config.yaml
d_model: 384
experts_per_token: 6
head_dim: 32
vocab_size: 32000
norm: "rmsnorm"
init: "uniform"
init_std_qkv: 0.0241
init_std_down: 0.0121
optimizer: "soap_variant"
beta1: 0.95
warmup_steps: 200
final_lr_fraction: 0.1
Below are experts of layer 3 (counted from 0) of a mixture-of-experts language model. Rows are named gate (a neuron's input weights, with its number), up (a neuron's input weights, with its number), down (a neuron's output weights, with its number) and show model dimensions 0-95. Each number is 500 + 25 x the weight over its row's rms, rounded and kept within 0 to 999. Numbers have three digits each.
Before each expert's rows: "gets" lists some tokens that make up at least twice as much of what it gets as of all text; "raises" lists some tokens whose logits its average output raises strongly, later layers aside. This comes from a sample of Wikipedia text that the model never trained on. Tokens count by the router's weight.

# expert 77
gets: "s", "a", "i", "y", "e", "er"
raises: "'", "-", " (", " ", " of", "ing"
gate0:487565502504514501491491487490508517525466464447511513454496465513455465472494495489495484484478530491529501451492517534485504522457523495480475515526524498499486488514479530513540505519481479499479475518498520485506521476540499544490524522495459512511443488490516544511469494499461473495
up0:522496502500480489530436523526512523471495503478487507493510499523536506521540483495492523525482514410545476515477533483507506510493488514509503521516508554522497516515520466488524489487510489478515524500495471516458507496494509484516504512510485485485479508509524521512514524476496481470
down0:530517496503487497510456529490484549469520478520512441501497476487494536522523518477499498495464458498487495513550561460491468523518499461509518511504536529540510489556535520495507487512509514490529500530514504519462511521501467514511465488489492485452563537525490479507510536551539470481

# expert 73
gets: "\n", " \"", " (", "==", " '", "==="
raises: "It", "The", "St", "P", "All", "O"
gate0:446550495481479527500492462534493484501525541499467484498528514486474492484457489487486500512503502491523485453480532531493526518470429533534497509539493525494488530559543469447568497488499508478474503522490538511511460517542524506497487487442506533486488507461488504488479522478529505490
up0:515513502511490467530506556491449540512488520540505495483503501534466467506488494510502459567529485495493508500536514466505526488472509526489512493503500527524516502467523512479537543504497487463481519520500496490526497501488505515497481458530503503480483502508466501466538453464514492499
down0:505507479496576495509552503503461504481499500481524454523504488523489491516509515488531504517459461494474554482540494527480488522529540514499523489517493521501529499482523515445501503527507509507478546615457493499502469507499455513494508505490478475481508498510526507497485495490498529503

# expert 55
gets: " 3", " two", " 2", " 4", " 5", " 6"
raises: " different", " year", " million"
gate0:493494524512483499500507524481506481478478532499495502470481491499472521448547478523523491484485518532503479467522525455489490532483476489531486520524493481531452525502529490523532499520520521484525552463458518516523506527467552535493453478470547511543480499497533496507537527499507480440
up0:415501515473491492486528488477504470521486493486526510522480456461480494475519483446496493498515492515540526528536505487516492526532471519490515505511502512450512506491504523503520471487511511492491507505504513525480516496498500491458500493479539494528495495516477513477470490505459502450
down0:538453511476510461523520497484493493522498464502524542510490503508530529517484512495487519522486498463542503479508542520517531480520505523508504480476523510547472476543515499467494510509515502466496531564485514545508508458493483483493522506530498508441492511510446456514496483479509467540

# expert 54
gets: "s", "e", "es", "'", " he", " his"
raises: " ", " (", ",", " in", ".", " and"
gate0:449498502517492486473488507520516495522507432521490522488482448476495517526533515490486530520499498516533486433478516467488518512478499545527455513488517461453479501496519510491545508468528506490465491513509475483492473499548522541479504462503485525493483480448498537470540509505524532454
up0:480530552527489492512470480505483488528514529502511515521497471491480521498514482503501479529475528501448467518508509522478481504486500510468509502476487499480528517509514507511523555488483460448485478493460520491483479477521473535531490506516505535509498521558482495498528476493532507444
down0:513497515500535479502516485485507515513520491482479462498449528486493511512508521523485469484553453474491541482481518448529507497496517502498505510521519488560445493535524523508478529510441469455514527508455542515491520506493484502471542524491493535468512509493507493541485559505479506520

# expert 41
gets: ".", " |", "==", ";", " ==", ")."
raises: "\n", " Their", "This", " However", " It", " There"
gate0:528509470503515490464511483498451498513493501461488480490509524473509489523516485547530470540512539467487471468504541494487504514479495539496487512541532525516465558494465514475504467512479489424499486539500493486475517478498500502518470551432510511505478480510532490489473482469493488465
up0:512480531491440491482512491519490523509528494541495553454503510489502466489503511540507479505496482496488475478516478450521521542437502529503473511544540471490529558492487473465491531463459540472495508505520498467527520448511521565499538487487528487484511512505515460505521540499516493474
down0:474507488496489521490517520529497529492497480491512479507490462506466501522521516472500513518444485503478454522489524458468468477503508511519490470450495504525483482517538520457510481495481485517511517583478484516451531484492495530493441489487485506505521525525494483521475528566496513508

# expert 71
gets: " |", " ", " 0", " —", " career", "---|---|---|---|"
raises: "y", "ry", "ed", "-", "over", "let"
gate0:529516485492536467514512501476487523483500480502532482504505489478480492501488497471509473522482508507479508459483547511511513475474422501500447509561463492477501517470478471498507483480494546476497512482502488488484437479535524513526507473478522480520487512517485533513478558479460518502
up0:506513489507522496500516502445481548497513493496458526485504501480514457440497502449522494532489508495479472518519511487499476506473490493471547496542526518500557534527451515490511499524483485498517509524521498524508508469505508507517501524477486486517479498530524480499471489490450478450
down0:484482508494512471494511499465491550498497483529510486478505508497478452511472496456521494475460474479469474517514511451485478510520474510508507482454534530490499474521552503490494496529487484491500504580488489516469514489518489536485481487467461511505482533531472488543459500512507495505

# expert 3
gets: ",", " in", " and", "),", " In", "\","
raises: " the", " some", " with", " ", " while", " it"
gate0:457482509496511472522509525508505521486459538514515493499487524471490487489529474504497513488496512482489531444509496485507514505511507485515483501455496471523495491541506522511502480505476493458469511511529494476476519510500510538492485489520487545539501491522503502534498502516483514522
up0:498499493472461520514477508485495475448519536462511503518492507482524464470507540476497486468467512537503541480506495498543520512455476496473509488495467487520500528499519484528506479505498478478444475492526510504493478483501496536499489503525497500502492493529509533473479483474478488500
down0:511468494492492495532499522495472555523511496512508472506497480491531493488525474483504488501502477482487507446529509470496467503504497480506502458473487496526514485482534513463509550506508525529523559595461458532495548519517520535505521497479493545492489514490492494511481519533530504494

# expert 0
gets: "\n", "==", "=", "\".", ".\"", "    "
raises: "\n", "===", "|", "-", "==", "The"
gate0:526555514506440510485500512557513465489525473530504520474487526460511498494489520474524491510448481516515462501490498470495512480522462504507536521486498472490482493485507522456521501492523483470495473554483519513517460505504512477470475505466534494505462503472520518495489555491476487518
up0:463483482473490492508505542474543509519466469491495500494483519493518495548484501529506494516518469497531521495519468504481510519474468531493559522520511496465468502533487520469548537489477496494518536530547536489510475511499538531460462481450504506481476483521464513475455482485503478487
down0:548487473513492523551518554509528494493495506519516481484481489511520505486531501508515509499463495474476492519518533528490501518488497465497527477483515512493513477475478500428480500486489485463494540615502501526498506521503484508494472518474469491488555458520482458468473520492493519534

# expert 69
gets: " that", " ", " which", " who", " 2", " 1"
raises: ",", ".", " |", ";", " in", " is"
gate0:468531524505478474497532520456525462504466483470508481516490495441480485499506470490503492532490491504497507484509526503482500522452499512512491505489514515516499480533480475513509441535582488481458513521498500476519466500452510504520509493525519525478508479523512500482491537481505483472
up0:495508496484478482530492472527527471481462475478510507526468500442502471555552506474519470520504511493501527516466486476470505529523515527470462511536526467479512492485484479480485529530523485464474509534518487506520469491517542494525522527532520479466485498518458481509536543485436539487
down0:511496494507486503538489497504518527521512491484495484505514544465526501517537491484496554520478453482500483471525536500483560488455547486473503515483509517529509534418511498489522514545480513478527582628494477488523512543461485480501486478510481492494543530516476481473459532521516464526

# expert 70
gets: "s", "ing", "S", "ers", "es", " S"
raises: ".", ",", " and", ";", " in", " of"
gate0:529466486473492496475462487553481512521511493475485535511538500457478483523505478478502520538533475529545455498495502479508520509486457526487467492519522451444468494543493548499506504499501494490475503508470498504507510483545513526459540481519493484538456519503511518487552533462502522436
up0:499540485481470537523482504503512522429533505515437498495511506453492466485494483492505484527481559514515477505490457477499514571525485497500538507500466471475524521500519492488503509473484502466493478513525538505502492464547506501514571538517495488509515479487511538501492513475494535526
down0:480479540498516480543518502502505518565522510501517522501489522488501496543510489430460509473530487463510505516534512498546512563528533477491494506525472455511484473484551495507521497506488495531443517502499517498521552519499446494525501521466496473480476494508470490469480536500510529538

# expert 15
gets: "\n", ".", "==", "===", "=", "===="
raises: "===", "====", "==", "\n", "|", "The"
gate0:497558471518481533498460483531495533504455506527463477451512533482481470502475482520505482521513480513498489495485518478479520499507501519490476558512476533488461510521510502468529495474504514493515509516502495491510502496532540522500498527448484548528478522490483527482480541480506520479
up0:496518507483490520507506487503518523528486513513512509464498521520482464471496506510490481564535522524525485490514518506515508503426500549496542506535500496470497541524558510498560521517516450470478502520528508499508486498490529504490463480471485485502473514528443460459499427486496498486
down0:510499481507526468532526534504508536472512519529545487491480482487487461499510503488532499499463477497504487474545504504457513504522507474496510463522527507518518474504533520458475546512533497494454535598455482474489478519522496498521526492501514478500461478515531502502487530507529529495

# expert 76
gets: "\n", " (", " \"", "(", " [", " —"
raises: "\n", "|", "In", "-", "The", "During"
gate0:506488503500403516497519523510499471511503485500468514537502496469494488495482510478459480506490504492477468481479522484453521481469504491510523524490494454509491511511451472549537467512483503437504517490499540494519463501484527523493479504446509499493457505471497506510486546478515465508
up0:524522505505491472520501532508521507491515502498489501515484522477523529518472500506505506478497527500514446495489493511520504541488465467466512543494478537517523526514529500461528506497517484500494484515520493495496458514519498491520469496498485508471506496515474521493509505491494498496
down0:535474504550544548518486527475498545487510481487517525484527497497502497537484519501545511488492474504492473445532513468514569471489492456530520484517502510542509469495490498452513510490514488486523530579499485498498486491543468523470469527482438497479532479489519510470521549492503499487

# expert 65
gets: " |", ":", ";", "|", "):", ");"
raises: " ", "\n", " —", " –", " 1"
gate0:500497513508533477519493511487505474499546505495497525528488467502455494493499529504481429551472484511507502502473530495491522523462487464497557486504508471496531497544510474447545547464512448480456498525511499527503486494524487529480488509507547508489515485481549483524495499512508480510
up0:477471504501510495507476489495519475485480491477497537507470479472443489518485508481491501539486505553495503494522444537541509539455502529513488477505463502532526496521495511495497480461512506580519505476516490509504479526526503561529502517552515509520458488549490490479483519524536504505
down0:495481480469512497515504509544503562508524506509500493527487520540476543526499499476503512508466497552460517475542528493476473490518542498524496490466523503495455512517483471470511527514486488506535510565517436504466537493476469507506503475523446497493496498517506503502464477490488488519

# expert 26
gets: " |", ":", "-", ")", " -", " –"
raises: "\n", " (", " 1"
gate0:533547482506475468503484463517477500498474556482494502488488526506497504538539497476512484515459507496510482498500527459494494544448459514498527497498491548500494474538505471491495494487518473500526494491470448482471483481490518487494435540521516523511476476484517545529524519447552489454
up0:478479489490464511474493487491570491490479532496482510508480514492467458480509495502504516497449473507518484540486487479522518516484512515522534495470482506499506527493527464545503502507513485498491498529543535544527464494549526501532563482507508509504484460549500497505513534488511471492
down0:496492498489541481526476493526516538492497494517461500522469514513518497484501504489512520461485480473498478549529591503546461502519523483524483496474487497528490493480471523473463522520514502478505536573533511530466506485522476513486466484520447522503497518479541477511496514508533499512

# expert 58
gets: " |", "|", ":", "-", ";", " /"
raises: "ion", " being", "\n", " having"
gate0:477512493508532512506495492492468515511539510523518471494480492476502521513511494482535537546445521513478503493482549526507504455508433497515541505495497490481514498537484487458504506477461491470484518495497458489527461476490520498496486511453495547511534465512479495477560537470498498505
up0:517470474484478509494467521511493500476506495515495530520498480471489511477494551506492475524469460486502514491520480503515542546493491476500514523483489474500480496480524479476504497493521478550529504491504518549496486522543484526500529520510516469522492488550552496527476494457494491492
down0:492447481482488472453536536511508521461522496526500443548504513550526518463554500529529487494487486530500490522538495499517497501517506455515490512547531496500494490514499497498493523497460539474525513587486504521452520471498483489512523502517459510507487517526505490512467506513524493532

# expert 64
gets: " with", " to", " for", " by", " on", " of"
raises: " a", " an", " significant", " some", " the", " two"
gate0:492495508511520482472479518521482447497466491492447482553519533473478508498515465509495492487505499504479494497486491535473503488508482520503508516498469524522478512524506495503511491523478493519513460506486504489486494490490515497477490518490511497540442490504534465493479489516508508464
up0:504501513496489507477495520522496501501484533505478495475500506499478509464518497468496482537473523517535525493505477492477524535479515528513500516509491492501516524506486518510517516490508477501464499478486505504509441499497481470491444545490513485476521496531497486486521514490492480445
down0:463472524489527453535507508471508499457496462501537483494480468536541514479500516482516500523461480516502530497483506434510453504485471438496508500472537488527508490484524479506489496516531505459462469594523500498536503491518478539533480456514470512502489514491520471499436532513496505539

# expert 35
gets: ",", " and", ";", "),", " &", ")"
raises: " at", " ", " in", " to", " and", " as"
gate0:452550511507502465541499487491513476499503487497511493502495551487480482508481473534511438516486507512521478540452521503488514518494489481472508500516525502504537531525473518518530455496504508461516455485497482480541499489491529479495463480504501542518445475515488544519541519475503526517
up0:508487496505510552526441492491539542497478493454510523546480506462461496496518504514492497540471525533498488476492542490546495526455513528495476465508542500492523518464485481486558533493501501480511487496486532468527462475502519533486535538479498455512513507486519476465504511463514506525
down0:500495532525508488493522528437525523475499477546519484524459469502534508514500476449521514481474493467511503545490520488515475462466502466516486520470526477485524502515490513463561504502515488441515532546537453569563561495510481486510473461531475521483521510498517505454500522539502497477

# expert 13
gets: " a", " first", " one", " two", " other", " three"
raises: " ", "-", " time"
gate0:514513551445474479483510515494499492503475524539520461502475512510494492500547483498500477483501500496505504508500500523467478516453516535560454510507509464470503481528479520469492518507494508507474496481483454536502471485513502536481475470442510508525464522484499516540491469492517532450
up0:493545534458462492521509495495514500477494556494514511484501452485456510494551529478536503484505532500490503501497484471495470529463470521436500492553520498478483507496471503493528525511494522459473528501484512507510509464503507546487540497530495475499486487507479491466502502511483526520
down0:541467491470527449491518481501444517474507466521498506520523535500499526522492510513483536512493476501497524480516538504508520521501492490483519479503523494544530490491505520487520515502504488499493546546521499540474544508461441502529457465525481501471502525502519525532484474505544490491

# expert 74
gets: "\n", "|", "==", "===", "====", "="
raises: "===", "The", "|", "==", "Source", "===="
gate0:490499502536453491506465439504513475523516503515493495493488498461512487502505496477499488482517482527466512501467528454507500524498434506500468490551527502479480454510505483496532486451526471475504551516483469509480492489493514486510498491441549524502465515476482519497472540511511495481
up0:525481478463512504488504519515456508494493511492477533468496502489492481513460521496491521524488521526475481510533524517461500491460489488506502561458511463495530524556471498500554494501504468527465473515478502501482490494517475513483500494516509494457495476525470487475480509479545487529
down0:554483467514473475490508516521491525441499479541542487490456504520500532509547509482474497516496478508495495504490521472498522511526491488488503487527486535529476498445499499516516541475485497484476526584489506460503515495508511509511515494484490509432462503501506473486488506517517524521

# expert 29
gets: "er", "th", "s", "in", "a", "e"
raises: ".", ",", " (", "/", " ", ";"
gate0:513491524520451492486479488513495515511526520522485544474536507440501479517560539483505507556496503483562546496483533534456528497484485524507465509497480498508499504526513524506500521522475534464465472511478458522531527527548496489505525524506503489510467533502510511496500495497517474518
up0:480499488485469520498492462529488514497482552502472510507514527500447499502502464511509473511515464495540502509471495531490506533485459498523514514538470501507500527491510459515502549502468488500509522526501482509501508503540504551474490519423497536498477461496493492487522491492483481541
down0:516506505540507484499525497489495568527478466496556491512510485507525538551584457493541474505460482504495516486533560479502484533480500441523447497504491511505483529518506485463525464474479508511494540514511497519565511495476479472511508522506467505460482499527523482485500504538491462489

# expert 7
gets: "S", "N", "A", " A", "C", "B"
raises: "-", ".", ",", "in", " and", "/"
gate0:503557538490472499475511524482555489476505500486496483506494474457523480497520480500471463534515459515485519437469561485490547527473448523521455529504473501479479520526534481477506502468523505477466514498505530502506499490489533481478510504483506525483451474475511503478541516528532475465
up0:530512510433440476511473544468515536524484539436540475470495507486500465475497524512485492491486503493471515539477494513512524525486511461456474500550470511500496525482522489517522512492519467546501465537525497511504462531541506532492503465525503495527477538543483505493503458498481496484
down0:540494545497527508499514486487493549492504485484481522525470518501473492520504494533519545484471459498491532491526541524560498515517529501510474482470516471525495520519513488494512522512511479530475497503478497507501505484509512511486468490486481485463512515507471510476487533528511482500

# expert 6
gets: "s", " years", " is", "es", " people", " areas"
raises: " ", " (", ".", ";", "\n", " the"
gate0:520474506483512508496483502516484489532478509472498504503520498500485446478474519498531453545507476468489521499499508520480520501476460492549508515463491500502454523533463490464549497499497517476489513517483479485474503474496527507497490480508478492518451514481473513514507555449503534521
up0:519519483495470508531461534452510484498440518533472525523498482455508481496484513499489486491479501528458476496511491511519522499482495505509498539499491482472512530523492472517502488502499478494507513468479458499503518483478528497499524501510507455456528502508483502518524531481485555489
down0:492493553549513464503491507541517529484534510500495497494453546473539525501449515466480500521489510511491547473461541524509546511467516480508495479494518518507515527504527517474541521511466525453470489570512459464480536527488482490502526506481519538473502498499461510443474546531474521520

# expert 44
gets: " was", " is", " are", " were", " a", " be"
raises: " a", " an", " the"
gate0:557521468498525517554483484482488472513487506551504490526555492501514502449487497508485474521494476491497517484500519497503508495490489529491436520499505510469507478550508490520541521524475492483482473506461522502508504518525480580452483531498503520496508474555515486476514491528520467499
up0:531526523495468508472497539488505483544468523511491470484496501498470465492530504498509472483509531495519522470507425477486528555474461473485468507491483475458518518499507479499501502508517506482499524477491487530495530508510511507468502500519497447534516480524500473463490511520497488471
down0:527475507514527490523523509513484519470543532506450477457475474520476468528543458477533532476473466476483480487512469480469505480531503446458496481482525475536492496526505474460571507505458504511520466617505497531504484505512465488471505513512511530504504452517519457487501487482514499531

# expert 38
gets: "\"", "ing", "==", " ==", ")", "'"
raises: "\n", ",", " and", ".", " (", " by"
gate0:522511528536478489507478487499501450471495477522482470495504477502479478558460544521510493517523528521543466516491484512493518518462481511504428546470489510510499486575510464505519457547511492496492473489480496476522467502469507516475481474488464524479477495439533516503537550506494492503
up0:489497523519471508470490522513533517476524495500503482496505508467493498440503543493467502502489564528468535530489512492477518508473496456526477546504513495480516531503530493485561486534526502505477488509487487516497484510522482465464496492500493464480538515489544498526505483509473497534
down0:500522513469490476509511518503464536501491510515506487494435455514520477501521467505530496447504497535493468491504508483529516497533484489507506482499496505515491526492547496471506473501492526493491541579478481485494518448543542502468484500519472531471504524527471478525480531547536479502

# expert 53
gets: " of", " in", " by", " on", " from", " for"
raises: " the", " its", " his", " a"
gate0:513542512486495498473524505486490500494535512529538526530484464495519517490553462499511499559455514487481496472498533535450508498469491475479451506495478516494484489527510509471488485486486455502489496476512512487553496517501512496523481532488455480513469515474543495540477549522523508469
up0:506508507441464507464536514523523457448534436498466508531481493521507501506495488526506479524480509478522539506498512495497522526469494509461475490539504498448501525505484520498521503482475465517500521481513470498482531513475488506501460494513493488536473487562506487501476483497453472441
down0:525471485526541477522480494500518524517503517523533497467443501529516515495512559477513469493497498489485495496492504491489513519513504496516486542504494485546504485480505484515499515484495521521510491613474495504497529455563482490483507509502471485501482501482524506526529554510577530506

# expert 17
gets: " |", ";", "-", "==", " ==", ");"
raises: " ", "\n", " |", " it"
gate0:498517524544510524496521508499491526523499499487512516496521525472482525521544494473521448519508501451514485508468512472458489499480494510478489485523451481499502492538512486462519508465505501497455528521465504520483485517501529503508477529468573481510476475468502498492512469502483537499
up0:518486497477506481485488467508530488484502492472505550489493496497495490472533496537504523520497454463505524509526518501524516548468516497467479519543509455460544510467479488510471478505471481515512519480534469530486497477526541574532484526554558499493527509539516493532462490487475502476
down0:435504501502525494473471529493514529506511460519469484496503491509517511498493535513457492531500465478501480498492543490504461463540497487473490500491493543520498474485494473449512515473484499502531528580499480510450522505500491497512532475516523517480507544510510435525473500518483499523

# expert 78
gets: " and", " in", " to", " of", " on", " for"
raises: " ", " in", " by"
gate0:509493519527486500509493469528531531472466493473553508503512511516502445473516539561484487488489472512544490480491525468540546489489462498561488482531498526507490524499531513487507495540462476483488490504533485540520467514479476527512456501465523517511501443486505498542508509519459511462
up0:492495505530482521502460470473540473499479486494494501515509485477496486510462461512554484502465530509507533540544530507492485512481512518469499506534501450500539540501494509528538539496499466527504497476529466485491472557529517495475508516533499487470487476504515528505497527502478487497
down0:475512512455557522537479488528498521501501506516506480479497453501503506540506544449495534476460495473451487507525514475495509535489527504529499542503492512553485494472531490462517513516520469496488504574439511523537507465530482542529524479497477487499490566475529482542483456508530482511

# expert 12
gets: "'", "-", " a", " \"", " ", "’"
raises: "s", "d", "ve", "se", ",", "so"
gate0:479460491483495503486513478538509451502471499480534494499542480493497515502539470474506540501497514514473498516521516477483493488454466466539496473524505533488481508501484506518527489503479535445468501553480519489468520496519498542473473485486493471509473489464533506462533564492472487527
up0:485501499472502508510514510517481512469442520481499515508481487470487492522530543474506469486487533536462515506520472500516490517502526507508500492512533464495540549462479501486492479463510504487474511498499491551484482524483510504477473544533486488478527488556482467471482535466518495498
down0:491499527531525509523521468539501507556506441497531516477457500486511514504553555489487493511500515494478508501496477484513518499512523483508475492517514479539511511454557481502494455508512481518481516583481442512506499510483453486480504515489500518445564557528515476532465499511505513476